From a checkpoint of a small mixture-of-experts model trained on Wikipedia.
Experts: 32 experts in each of 14 layers, a sigmoid router.
Training: 454M tokens, 3460 steps.
Below are experts of layer 6 (counted from 0) of a mixture-of-experts language model. Rows are named router (the router's row for the expert), down (a neuron's output weights, with its number) and show model dimensions 0-191. Each number is 500 + 50 x the weight over its row's rms, rounded and kept within 0 to 999. Numbers have three digits each.
After each expert's rows: "raises" lists some tokens whose logits its average output raises strongly, later layers aside. This comes from a sample of Wikipedia text that the model never trained on.

# expert 22
router:594493532588531461595486533491477536512530593564499513470445377435589525514442580524484532494427524547548533432520538466497416513510449518514456423472481547511522544351465462428472505411571589473499434513393518544438551527489464485490473570480491535476413463513473482477467603517536497492493494557378446534463451588502496472463405537456533506544485501424469505530590523488448571485524431550532508492579601531485557555519469560524407478531562472486528525479405451526502542495460558435598488597426569475480530500488423580518550480544513505540441557487498534486538551445419454578
down0:537495451492405568498448520537483509524562418566587430475449586487490576452414505371653495443459506473585592385556465530503445532516534476486459550559489517511485527578567395464511483503552469456507467489507507509437530530492490517504551402482412506473572537484537444515540506500386484396489413507512520500585502516435493477571492423427460543466474453468485538562538583546487444498520399421493530552449560513485563550523496578497463523538501441514551447438456598503386492431505500559497460417455492498446537478503534507430451470469510448596507467493470574455442477436499434495
down1:491530469528441519545491541486488450389484540461420521555511597608522525536508549463508519487529508480499437479598473481463410516427534451498465526498429490422503530480517463453563494464534515544460474441530370439503489590411589485480536490438516502516520433444569462403509463481531512437378472462374555582477509497509518450504540613604460501467538543430509521519517528518601427440451467541576526516618586501439466559500562567475487539535531549490518488578550481470464538518515556511487479536627585491581482477445572486631547496534480449539516498480516507492499586569460550545
down2:476420562512514478550460466469508541508398481488463525503545480449550498646556548504489528439514480505420481562506413479575475505475418426466578513526504446440525524528562451618542548467476452458531419451489490431539483448517402409590484554497469576445494471446468516444535432458554424445432380448530489433466485503535557426578453451596419537555552502441427554385456472513531517534450488576524509520552586481477484524549523529480517524529490491504506448503495502525568503627476382476478481499542471398522496466464406472508460477452499496541484480580505490550419488466374548505
raises: " ", "-", "s", ",", " and"

# expert 4
router:538550506616496461556441527401542516489505486596438487537465550526537479457493486509539532446394446586538585537520523480463454507557537525415528455469470544460441538444490386418506517480508521564489448509469498550587561570534419457469564447517437541445419472563487498440543537465505427462477492588434511508591495505394500517451412497412533483413532524468490477595544549557468512558465518546583533495500504450457498593439522525533574467602501413440583558559549506513535504427450480428523544479462551478541483442520470568528462553525434453613490551475489492428566508443511524613
down0:557546483489466465468441459498537456408551434570461482519534572541441506498516531569495470485354485532468533458523484532510551495572562525427400498425575410460436548393528538505392472438484535404556482472605531528504373545546502507578464471456496464401476497509503517375545476508458436470432534466435500449383500485537515500567473473515505462537531482514448498542499503497496551560470513566519471488542516480528423432506577592485530519476555497475599412535385562509505583505396427559505451490529456417452513546520508497597514464501540447432505416494487524533486471423449461548
down1:562445421494476508528551501526485541465468529491460544556415553475467599417442518474498448522481451538503496494442469455618564471462510518451467497524497514517522520462563490557457505487463540537550532579532429481478421537500460544483553519442527506492456498494470615488466542629520505556488440488551517483576516475542535534433377501441528425438471461513453461356497431457511511531478426486487362566617471405469567578496520432522582455568441499579553480482423411461470549460490520549508505491492583519588537509530538482517490504572596445471503634442467454450489499465437589558
down2:568550495417495432513474560465530427402588495517526536414509450562391505527516479397578497353553513579524479547507493521477555492576503502535518458471469433466475603510473462451565475509529472493535513553514472486526483476454520577461520490463420464421508520521545559486391419576572500509473510425478463448454532482457521508440376553374460485437500528538558470497466439495466508569461524493403383484404555451419472583463529510482506547543500521560441469395514411525545506643502454535514493470477547443499448436508529506539446520503481487494444506503552508472485458506601513416
raises: " the", " ", "-", " a"

# expert 1
router:504554528521439520561438535519449604580574469546530496567367466526447486467547580475513577512479436469450486512557548457496466558552552502473511456517410516474511549437377460453532562456472537517437544544430596498678539521508417527539534516434451489479512450532550528443505555459461484422536556558509473350573519498425574459471472499464566604430537463456498499509541508551439538524490465509416509533475560488487595497454504506593488481461530458436572485522490520534541518489438435452503569524487651483570449517467503555543463529551408505508542549470444500476514562505466480520
down0:520504432521600470552463509515435584459510485501533619520467466547532531531573482505548562539442617515513541450513511506490462455547495575565481582501579462482498564505501488606479482490530559533484526544470547474456492448410441468538533555532526495458415601524553520466512548435471565470544478496477524531410530515465508563540543460586635448544506450423531562479521532412480447481518452469514385498428561523463519485512579466458506446548537406525470441545407466473556492472507407532519517588546525485379440474407484398560478518522528462439503396420516399477526597527460470506
down1:559547538588582621441493540500480468562560553520488559564478469440488490499522534568446531504510555561573504574416552533515450478585547559535541515487396543596533458471506419555490527504551494502610491481463486496508468474508427528495508572519557536487524529505499540426453537606516492521548512533400442596488445550488485518480433453480492500479469510469500539559445564426537461546482466492498502463448617445405444607415417501570518481521527486573539436568572499493594476533480512504412507529570486503553408589514447600461577540605487488464519489406529463398571476506529505512
down2:437596539519500467450573463468527487518488535527480469484579421481499457546493574523403514551490486518531487572595518540490518468456472552543521541554489469462482496681595398506438583544479491470440506498435497488531453483526489411578531502480494498462532602504568512434507479500533467513479530475552518491476527420488525411494441487409416467478532419469356429418475422459512502532477502533469416459584527481446503641434446469476460453494447565560531520483559494553470457518489403478500548478458438598500445511526529506478569516508524488578498499508484420543438456587643453534
raises: " ", " |", " in"

# expert 19
router:632533513570394410600511496469453613479491556522488530574417462509473449443556577506609549442467493538448536610540522513445476617512493526499459502492471527493501509478457457481509520473413548463466456503473561507442484531477451425523561535433434504456438540549561541500415607431470471456535547614522485411505436533447531443492448468424506554462612454486499486559472553534477512510560448516561500465556502477480523496414414526496444484564570573413600507449455452561555490400536491506542556480429534503616500552463465523537463468518474434588536504472506523479514454487466481494
down0:423486525502466522481476617463535486489562460515560565514503405521501456401550536474515433490580449423505464554483511495485489426560498462569492475407528442478548437528506508555485507550581418458576560627462445594395449442524529495458487525496529505546492528414511392441496491441462477511483460536507597524456503535473542404529544575524455566445426517462426499421524402514458512514536498466450517480484483456473513566408523513542510524491556509399421506472432507492576391497545486478411474519513406439491452467543515513444507571540480436648608542508450475514471459501578440488
down1:480446524460552454459526405569473472491435554412610528536535558496497327498483619525567520539535517496430457506513431498491580471415532623522490438550548463532532511536463502537543445451473511486531414440467487434337432543474548471509459492449557507445542527488569553450550464447557399547453554511534535533471480524448464567478423469440574544526524470412461512497468495537445495484504556478496387523448524495472478463488525535547472519534535474491411592437462567511478381399448544477488532570559396554484528563503488549519532488432492494532522569433487525473450546516490474488
down2:477592468535472538540481458518461394452529552491489561515482586495391471527571592440538538500483516632571471428557474503516511493472451531523498448599460416501521508489526471412526513546459441456549489334566487494536418438526417488466584524486566486414440495485561448454539511541490521492437534422468559545489481462553450495441474383470513564369505446492516530505516564580458517462546543443472432446562563470462440499538501452476529479456505476420467576529450557560475438482576508596502447501533465533470452435553504459458517459477577441465511528540553552524470385465555552469
raises: " the", " ", " a"

# expert 6
router:567494515449580436499488540462461512578550614573444523583427519449529515461481482421589560473450590501462461415498560452499413541471499526477441485451489583546523488430411522538485509498427587544500436577461532500566595469528504446403517501521552457446504420545525498451515521502492475507568526549559496434564432566355548518502435525475549560562575469536500501551569546554516548563513488455557589442531571540476582510414525561458477517514505478429528439477466467573451464485426488536526481546434533448540498467528432564582424441517517403495455588479556480450535478493567439512
down0:549461385502504595477505457582582462533542438538537475582562452499430511566475495502499555523540526513494464562565550406479565418389488452459588483535481495510472514540533569563439605542532550584532494476556492488549503481390492450496496509487400520527505553469453523459501473471533454373444502492499465471471517453444521512635492531460480523444465532541380511496464498565469489420544545540379482424408535516488452640524422541442497581557469503566454444469412434461441541464528475511472509514511446450554507561559475514536568497486492485570533564500448468483558446524574567497
down1:522533472540481564402392500494563509498433587562496484453553524493463532547497551545547494524502516439498523505457445559475507546474534496512415498445511519512554577444488357468593513446453442527534594435501468571529517403494492476523518461452472593545520442384475519500596542486485546451476573452526422479578424466482487522521452523566577590401404530491543587528554506560453510514370453382473449540533562420496509511654443474511529572523480570518551505582520511502533511507447498463571508406524519512498424519530470502564501406462512536431450473476492520537457465521497460513
down2:463551553469565519489516567450542446533537438429471552444508432532459550514532545568496493507578524509459550544449515517550467605561457495493547395516556482499486415475520530537526428513543542466452496486499555508666440551536495549468454519575473481454512480474453465429514477554403493522480496411500537485540402511595486478442488536465458509482567588523424552576508551511493586552439514499533547595444518446456498385532464475476554502464573403559401519592475477529516597486392412442381495492514430544510482478501499513462518503588501500501489584407499528623510508460438481517
raises: " of", ",", ";", ".", " in", " "

# expert 7
router:507516539534513469530515584422498498547554543543490510490496504430527488467482565499492579502396508474488513510513477387436396529519407444451486505519447478494492550495438522438466513453532541508523426656404527472573522558545512559468582531422424514490461487548489522439511511396477432498525550580402408527516456476405499482540472480507588441517532461479484453549593543517450545493515522502534583450550548392487540533486549586475448438534576528567577556440420491535511543483436450507463554586473589489537475564544439520526516497447458485614559539391459477494566576437451449512
down0:504499466529490517540476573510502522471486634488535586510557521521446527547398595441523480461531474552584520470493476496482501623525470500495511590477506490433481448491510558525517568508414504570487404534444519531594431556477505496474575563540531528474532597456449487523468473469507549515590504450487468540614493489483540470563454377529538456477500475563446465610539465529559447531465519505534525437474464519496434460568560449573535428478511520482398610444494532514555466470405448433525482553520678470489436516444515430482523448477606409457543508480495531518549529394522527547
down1:454509537515457601493457456531405430443509467522495499419510507468512435487527462515444527512500448498525502527540486526511497486468518561379493475436558425542581512408580487497504484491367458504475529507569589475468473458510425573486493510486454552380554532458467556513551525516529491489428519531510454507538579534516509592482441516464428510445436394418439565565516498519472468387437549504531541516370564530434486506483574482520423435559535517488476460413505561570440550506529558512572460441467430551464468525550540463490415487571538532480493461398349427538432551488483429454
down2:553496468443533508572489524545515473594497572467468550483462460410518469527526451532485523475501507435507507424458458515439495448496539602455545442538453514533439530472425407567533586524533539478550588509477586547541530535520415418460390494494385470514524484411485484550535502519477506465411450491420597468472600436545460523486436498475570482531474454487362466515521516500429443549548481483497508514493494434403440437397428512515507452492452496521597489490513497540431559558457597467448489492425459487403571392565545460544500467473547474558387529491430485443468513401506535516
raises: " ", ".", ",", " (", " in", " of"

# expert 14
router:513494504537557442563503546474491596512517578572474519525497539412612465488501500490507530467445568466531567493500546372484484490513465529464479499490493596505548506386524435445465478394477555491512498574407537509518501457493480530427498463464480537468432520606542537577414521461448483542539596604473416490554438493432495507470485577376652516501451503490504451603574575540451523559489435531509516399530605449434531578465520512514507455480443495513591530529509490538483511480508497503524474587487591422578604471524447519561468486499449461519464479418483537539551523493545449564
down0:594575525549492475437470552486531552510556424532476533479553462512567589583497453501592578550493474483579530520502589573463569568518530413434477539607473554522509578576529514497470536440544490541533523481551480514565511482594478579492473550496537527463529501567515475473533486540403508536458571519536463501520523524506531514522492523494548517514524511572452496554516506500500591647506467509473432597530609471469505499525546451450612489484468412537508442659521436523510486540415578547477469549555575553413538476486606417507463503429539501478532500528456562400499384457500492457
down1:479483534519466408567532487513536514447411446488414502501515466458572534525586621467511555498561520470516441522569422424496444457499466484509439511432479575480551525478523310515606509465489551452500441545423388491557491436488488518510486566556431492503506433537477476480468488524402448438545355484544543598488478527467527447402502545432521460393491463566450471567577503498539458516472446545503500512519496536502491459486529509479421473538526505559568515659455514499408482472434526538557498602479575474539463566571538481578509518551504564520516502485505483494507522449448432468
down2:449438432493410490411570505528539426465525487496506477572545382533551480551460453605549489567576482484528421598556484462498532469379504456549504623451471541459636517455508513442496485466458434411530435557531465523406557550458553586456462482557562516552485477502441540526465481443482553504430532517501465468467484546465551457498585489454524501486445535573459447520470415504399498483533497501507482524543522494500452440448493476590464533441462543526604361490479476651463494488483528534482499517483447518431476448461525577547524495460532506452430421491479542458544569515575434490
raises: ";", ",", " ", ".", " in", " |"

# expert 26
router:435470428540461463576470480519403541542532538523399544582413455492542501504551585520512532453469501512558516492497493525416538522526579542508508466481441567450466593515507518381536558438422522561481412547477504544569580571474453455642490474458473497505417458408485510517486543465428451487546558563438492405526491504501579462457437511437573527544506440459452515544518552516421575511549494597570504450511561448477538562484505544484501503458619479401535474442411445534508502407442493494531471497451551505598486500488460547439485416620417569495453489497460441505483511518480460542
down0:469539433549494480539509453449440482593449428514544540499539598508410530541471501506566420496481510429519429568426517457499396471465500481533536469538498521568472500534450516442498546432537538581523386540532426461422465550505536477447478560501448418532371549495515437528553410522546494481662461513523505451438460583482547542492471527497518488568527531406551502473465548459429448592595516464577492483386445478487512499521513436529524651543464578429514488476541529533526485507549554423485557468477486582581516469580482428458527472525452531488457568459481568531488543555492434492
down1:543537447476516523511609468541523552515427481502478473423428521513478511466479517437460468453554534508548439512481529452507502497502445535548537445496461502483557459395522548482477508450477511517443501466448457456574534488551558551542514484497477486503461444510575525387486556495462464484481607471435507528563354495592503533566507471421497508495537450509524544585475565531553589583394530496525570493400498552360539463509495392608511461482595367505483463570557451602477500430425530499563566463521452456400481538550574554488489532572466524455533527493584444586566478547513496481
down2:592490542508536462498676416441394540632442452576422536489437490438497607515514534533518581519519610566504635440515473511496539444493543429518502538509467438441433544515473521543486458511581467592472568551509555458543566572559434494530524526553518473460478546574415370456514461514485565498473516451495474453484608540536520452520477536489565562521476475438468422480502559537483385543504442519515408477545518416473493466498485545519487429460517463523488578483562516499468543440524443456540503498525633449531500537488472552521531488483517537539519543484544442473500508441445469534
raises: "s", "n", "ed"

# expert 16
router:513526489500563534469357499495454558514487512502430556483495503394486487512514495400535510475499537491457563471523477465475444551426552504494463509552448518557522532530494458426503594440498540523493438488420514481540552533528470527439471552492415600443456438529460491526410523512447391491503510493490444517504483554447598469468437491507570599575531444470454508481597520521520540518509409572571557430588495489478610548375549499587430482519595472510488540435483443494541539479527400534481543425530455344502552480592459504534462469496461494474424548417451572431571505442551467504
down0:459564496488462519518513523533555512510481469426455490507562515562598474480458516555540480479561533503559506547506565584355537485552522497558519453515508471551494441497560500572430528522581479568517475496598494501439502515466605628553393472475462587514366457532550442508508517423492508499594488454429496562452477498569522519477469454583512539524493493604526544450500481478572465466524487563461526511450545487473525543536530421478461401478548519500472483487465500395404497432499466531537534452507626456509479489489613547346544439440440504433504423491521579593559474537551486466
down1:516535460520400486406490427564564511480524541418478508421403518540552541513515419526558474491506446446531470506519476507562527437576531362475484487502507536439466488444489526448549544504448413478543477516553461466352447527503612507576471465402492557384604458441484455501529488561522494514516553496511572511583528503571530427532436446460443460531540499491512451520496489537524500512462569489534501567518433425394481418502473452477553312488514528403492535428527509506598526516509438504563473588501505449576549472467438567555488551469474441513470499527531460502454476449569494503
down2:540438426521499471470337488497456543442466524473500531513471498454414468446471504466455426506595524459530420462547493461595569533513548498422536434484574509469500572417506534447564550458465512399510520451557477587470488557457373491450455443486532465492476503595455496578463530501493481519541554544514513476418545556583572429613513441510498579584484430484470480540483469535432528522483452517465501499542573565488503544500574467481537572594550528472398510553500476497525553560546503613498481475488547468454515507485500443528417403517538507478552498597455467434491441453559500355
raises: "Studio", "=", "Scientific", "===", "Single", " ("

# expert 24
router:507537604517492523533458512551462528550535485539478538584552489449499465560494601542583509459425632586453490500547510456456541515531416551428440540452416492570533576468521489437535533485442509577378449566504560521628539516466503450449563546432483518442462486459560497450462594502378460530531541507495535476478462507486543463513466430479493550505473494446406473571496578548487504587514469570503537508535555534424494517439468491458546469501548507386553584448538460582428553438481474434513512474527645496527591466522423483544510492503484561495542475494573481416562577481473475465
down0:522511528501552478471506443460396455607572480456506510541428595547492485534474480484495396526384443501507550523512486521329545567552573532535541512470539421518501522479523497418563433437521621499537428508545457559590521523528542519391532467488505546494509489589497588413517468575411611427598575462423505546518541442510550443470430527392559494559497448577505559535530506547525550476504554423473457556432557509522520480428442517476514532516515412504489506534508505489545484480440593531601461514495471524470552506513451429531471418471481533457474487527431514493480470472556444488
down1:453507606511406501502384514547620466503488490489521508550538534506551519415447399505512529516470522632468550583517539505529475547450575536503468577534491505532490533440575458507487522504468501417517520542425556430507559379515474489396484517493517632501525562500537500519458538501475556440506443559541462574450552470445492394461491446528586517434517487457408551581558396428498412497557333507524499556486506481537515534530487511465505503496483475458506467480493547518497522460584487427544541495515427521488454453418452430501467440527514458453597416477425493538418431468490469452
down2:495357508543486514501492541469486509506482468546506561465521427489492602457487559437497475517522465524446539569598449544487393486559458460467468494437457427493393507521533330528491513469415597506449569496545487433313479484497490443549425530514482449519424488574466551434467480463425516530436526547483533486502552562502502523434448519513402491437539467551498473475495534441506527518432488476481474488329427506512463504543522459402504529570497479476581517425510509512444589515552512528468495491448462515581469556544551508449532417494476462406464541554530511509427579525536451528
raises: " ", "\"", "=="

# expert 18
router:456544591557478447576449550475460535569542561528485537543488480416492503444429508510550526495421527515456584458562571380460477466518490507464446453493504542468413563429461403467478578460464511486500515552465514483542556524490524546493493602490481586497498461504532563442509558389388403435578531516479418554477492533459543448497440521389452577505532458517474455588553496545461528511517440565561520484491539439364551533487461518479514401534597445447557526494508542537415570460453473457457484505481599525616531485505517531508368546552469526479470498441512438508529571526464458531
down0:412460451409516546502504494588499502464493393472543512559571490506413504521470510456459501535478518475477502515554637494396418510496516439449439524418496559485435514500525471577427482529425480466552451461478505601373497489497516532562550427492557546514447493440394475566495518480453508507487485515523477478394558482497454445498491443420530525502461488559495470496486409537505513459474548455456489559428423511543603561473506553406543497612529578583557637469495406567510458423644487475516545549511445490487510467527547498504454549544489510444480479493517496652492485553489515491
down1:464433508530577520537523528396510538560426473508519534582489461582518536520510457489416512517486482524565379559485486470494525509509512488534519433506445461512465503523456460482506579445470425436547456506634451431529544584482461541541444588483505441531483463420362496429527559493521483539507586476435549508558436443461583526416544359559496575447433508541461503467502488534449565334427487512496496547428549505577524493491440522527454522561493556413496536509472511514452520570523504477423445453439452529498546528579622565407540495474475604498574488480541497510492474479487494489
down2:510584558469502436492461473607492471511483576491522429520577423468413599495398491496417468550482457476468473474541596497528495540488496525458465440504437453521465543549510532560496442482516632398524508450526586524455557508549570509487499446434558542444423560536505483476465490557538397477438458454544472600506493464517540457450476541519546437540495500454522533563494571506539475462480472456375488661448526483509473494570495550446458456471505483466517421490427408550402521514570459430412474376510490518498418509489393525549530457505416450499486476488431537427531467452471546509
raises: "1", "2", "7", "en", "8", "6"

# expert 29
router:570438610495581430553556528469451493550558490496473616537531470418509443450559510396480520462471560504527567474465558511488428551463499508492349535435465573587416558374443472543408482442561552509514510566525467535471552590511520390498522515404496523472431516545542524468484500469446474523528556560413522496523490436457568496424440532507523486462532551570439479535522529492520498514446461493533597408604524416451473515506476525499468480509559524550548596505454471496469548473510466428564530527428553361504559453514501582568457461521479511523454510501534457536557483508440496565
down0:575496470554537460445453462460564517531426507542504522584569540500604430440488536463495423512481492522487539524420481468498575387538561507437578505614424537626506526443476471513422450500422464490492527492478571459512444441545529479485638497486471478505436474528486479627495510434491504518553516612483580553560497447487496464514438446503600544484476454465542543514527426514482557455494539521434548603441531467571376548493510538495539494473489485486526541610589490505546540446512449471447435496508493445467443545489571520613474457444476574456487441510495409503502460543411528579
down1:526563477536546539511500552427561550426382423416526555525549468461470513528418432495493582560497428522559555515568555475459444500456443570495530416487549511588437538463506532458380442530467547389481574619493462563352477500463491525612540444511503521524536439408488558536490561559463469353469481437490564512550500492522488533521426475481522431519484548522482496546460527482480485493547507543533523473534494529487504542488537526458450524475496499410545444452393471456506575475599509513446486477527481492452499529461489427470469476577506474511477506585491479497509386449649567516
down2:555476519546507498442548523499516462463534494524551463560478489450522423575536436457534540463522518461490460565420475537599425581576476502492428548464539507565418586437483588467417519454539407407506453548590473479529546464541534465509462564485486491486425487532579564492518511496436428444436352461523430505546569540426546525513494577443585500509518597511456447529458542503505512541466524442494497530500520466450368513573581422440439554519482456582468458547490456407566481566486563491426497473510447461464502495458557518465474530468455527520467502457388642537450506499521407484
raises: " ", ".", ",", " (", " and", "s"

# expert 15
router:522533576460554482592540547456519551514540545569509529493465448470498547448466549484506466434497509566556543484559552499497525522537513458549441418467420530441503482527495538422433561424475504464523522548517507532617494547461489468508546443419486488547441473518504480507484489468519473471509662565479439417577482505488567500486471540454566543451554432506507463530506499528416509604437420481489497439523608516477449483476394535467463488496525536496547476556448491559525566435478509492611595538386504365653510540565438565569507479554542498638516468510508535486541486492467401575
down0:451441522479648486538467435543506552490530471521556468459492498485561536562595457550512458494598418555438575476468447536519470558475535494535529578461572518524523497494522526429576487412549446519446623487500476411459475474576469511529468606461423452450474494429511510466511573490439605484564462486529576519497529550565493344512459520567493486485471489428566493547501452563553431464543457515528524466529465559479516553480585507502556477530379516473450488506537521424495417454586559445454609434557445580423586479513492484532538586561432483552484550532501484476526523555461539521
down1:411512540485529469428417490469487502566485473432420552461564402455500424548544441463484457559549573500525431554503516554450459496522564469530446415442508447486429510625514469527445433542530437529536390503537468602652602548464455501451530509509495496468540444460472513581584517549509534567405502462575560494497496454555444496514486532517486529465519494560526471504408572441491565492505579511597608448515550545541449420515480510552471555371530489539486500506479580517544536513492522484553526493459446516495559493486445444526469531458493488561436441546383397514483560541442498549
down2:460493597455477545415557510506459467545546518402498480460474428492487406431470543545580492486557494544472506437436495523431504449536443561592578505499472495563553506452581468453576390603593467463436557429453413513434479474493497446489455522523447526469524503531629499494525467414483399510441494462578525495528451565471526531533488503531413484647470518600599497538556558453437503464496436528454463436473509482473473407430490472469481523572458476450574525488589459464525470421566531507449451604581443518406517518483528543483504479501537554473537490472520491533497574531506415490
raises: "|", "\n", "-", "—", " (", " "

# expert 3
router:536565504485512521535511597502506562544549519512490491476480542449474511537534627470573517383475540460500561448481585436556433536586453514410476471444518559421493553497595408406499606497454561484432483537500515483514496517531506571497403534448440463486483465479536502437445492419483470512574533549492443492509440548549513449552417456502505574591489482528423354520500525493510498585489480522495571471570454448415559573461489527474435456547453516583475544476477445520453554493414527432550523533418519467491458523534518526507459545522373541554442545431553518519606547435429442566
down0:426465515438449477453473466552491547574443542572610445525456470495481478523454550511587469574613506490525527501408537469460425456522421552456474429450498503512465551454484424555436509489443537469483503516439464432514538516531412553439518499551551480459510496478475524461498480515496565495507503441545453511470523609541488574592535605522568480491512499540425529446544386422516460530502491560491475494489450499514571550464490507532584575545607524411441468424444470608430553467562380508598598484474449488600468501537465456432466420463499536478520449438513456506474365437497476510
down1:483608498469534691440482529446485465486508458587548526440507454501584502493496527449473479417452490479509435403503578548556473427558449519524510465527429501519497483469505468429512491530527538462470512532451605507435539455516446462526535555493548488488584496497525599543625388515442454513535458492554517488527562463565543467485515463474569533507533504469538516494543627488461450494437443536543579478568473531541561554580492394550489421578523453568461542521529464508595444481566522546525444607434589407436520500514445476531529582540480534454466448485506547510606472475562505456
down2:498401514571428517556451499408519397431488536531594423525422473451506430468447516405537500497513553446492521422525516562440468486451551548684434441497496464418444520422426469470509520518476507517514509531501470495534586496515478525497426419538487509498468491488462530527559487397552552536535528549571541445471498635520440521490408530552401479549528462559452482487522432475491464462556505514437531500452549527552547456526533500481388495516472531434518525424432492539535485541520524427518511529483507460533560443485460554430430583417420478452447470470544483540620535445438496396
raises: "s", "-", "ed", ",", " |", ")"

# expert 2
router:543557483557563474593488564509429494470580537523452517520415430421517448558563560518545497473484587507478522440545619505440485516531523520488451521471440554520441483413498426453529449493486578462453532557455495590570531490522383513559483497431477536510504445503613552475486535485527408482531538527401488478530468532416524467483497498481643514502513466504441446574548549571459505558481536529475492433604612445405548474534409547431475513501484423444589452461443515482431524421498489497527563510445527429477575544550408574595531531523405505544461519451508531455537520461468515470
down0:509555518441344433493489481462566489550381507543499533441450440562500456447593525498559433499566474480494530479472568565559420444518476493449470542557527553579452478415490505452480495447483505509507494505482509554484538475404394560462582514401465450514472485574516600439491492534533461534496416462489453501566476539508414485538476390418491595514521454504475454576537492537473485534425517456577513520493443508449432375573456558516511420569419396536522515532523453474480488518564427518558493544494584562416493513482519488540478460469430541556593486570556414523501485578478544494
down1:516458447459465519486515570477538520532548467481543342493522468483511459542473536511520439463445486479532562576548418581489578495574548424537503433474487447451512563546462407512441500460582425553510484611469529577568406568596552511444508438464499502527512499517567534497522524574473495495484540578524554521520602474515515553381466550562480632471555529429425498597467493578521461486489544505507429441513476495501527472569498493498474510520437476514453478462486610501463445435543507419495548451500473419575525423558490530467497527498530371466593389569454513487525546425431512521
down2:484527496475590549481537460477459555494504578475514506445559454498579467562446422548459446480502408538540490532525502447463533543513518467455424443564553621453423464425548513519498516439520449531539559611443488425450496586509547523455461620512588518362506542418475416519446537503559468485522406597507521469503528446477493492586398441484574483590469553476470575567535562528430532459630497527498518442489496504527527354531516495545506535507505426494499454545402478497522533529547357516459453459502532536467476470525485517444515519452520486574518443479504415442508455546490511501
raises: " ", ",", " and", " in", " (", "s"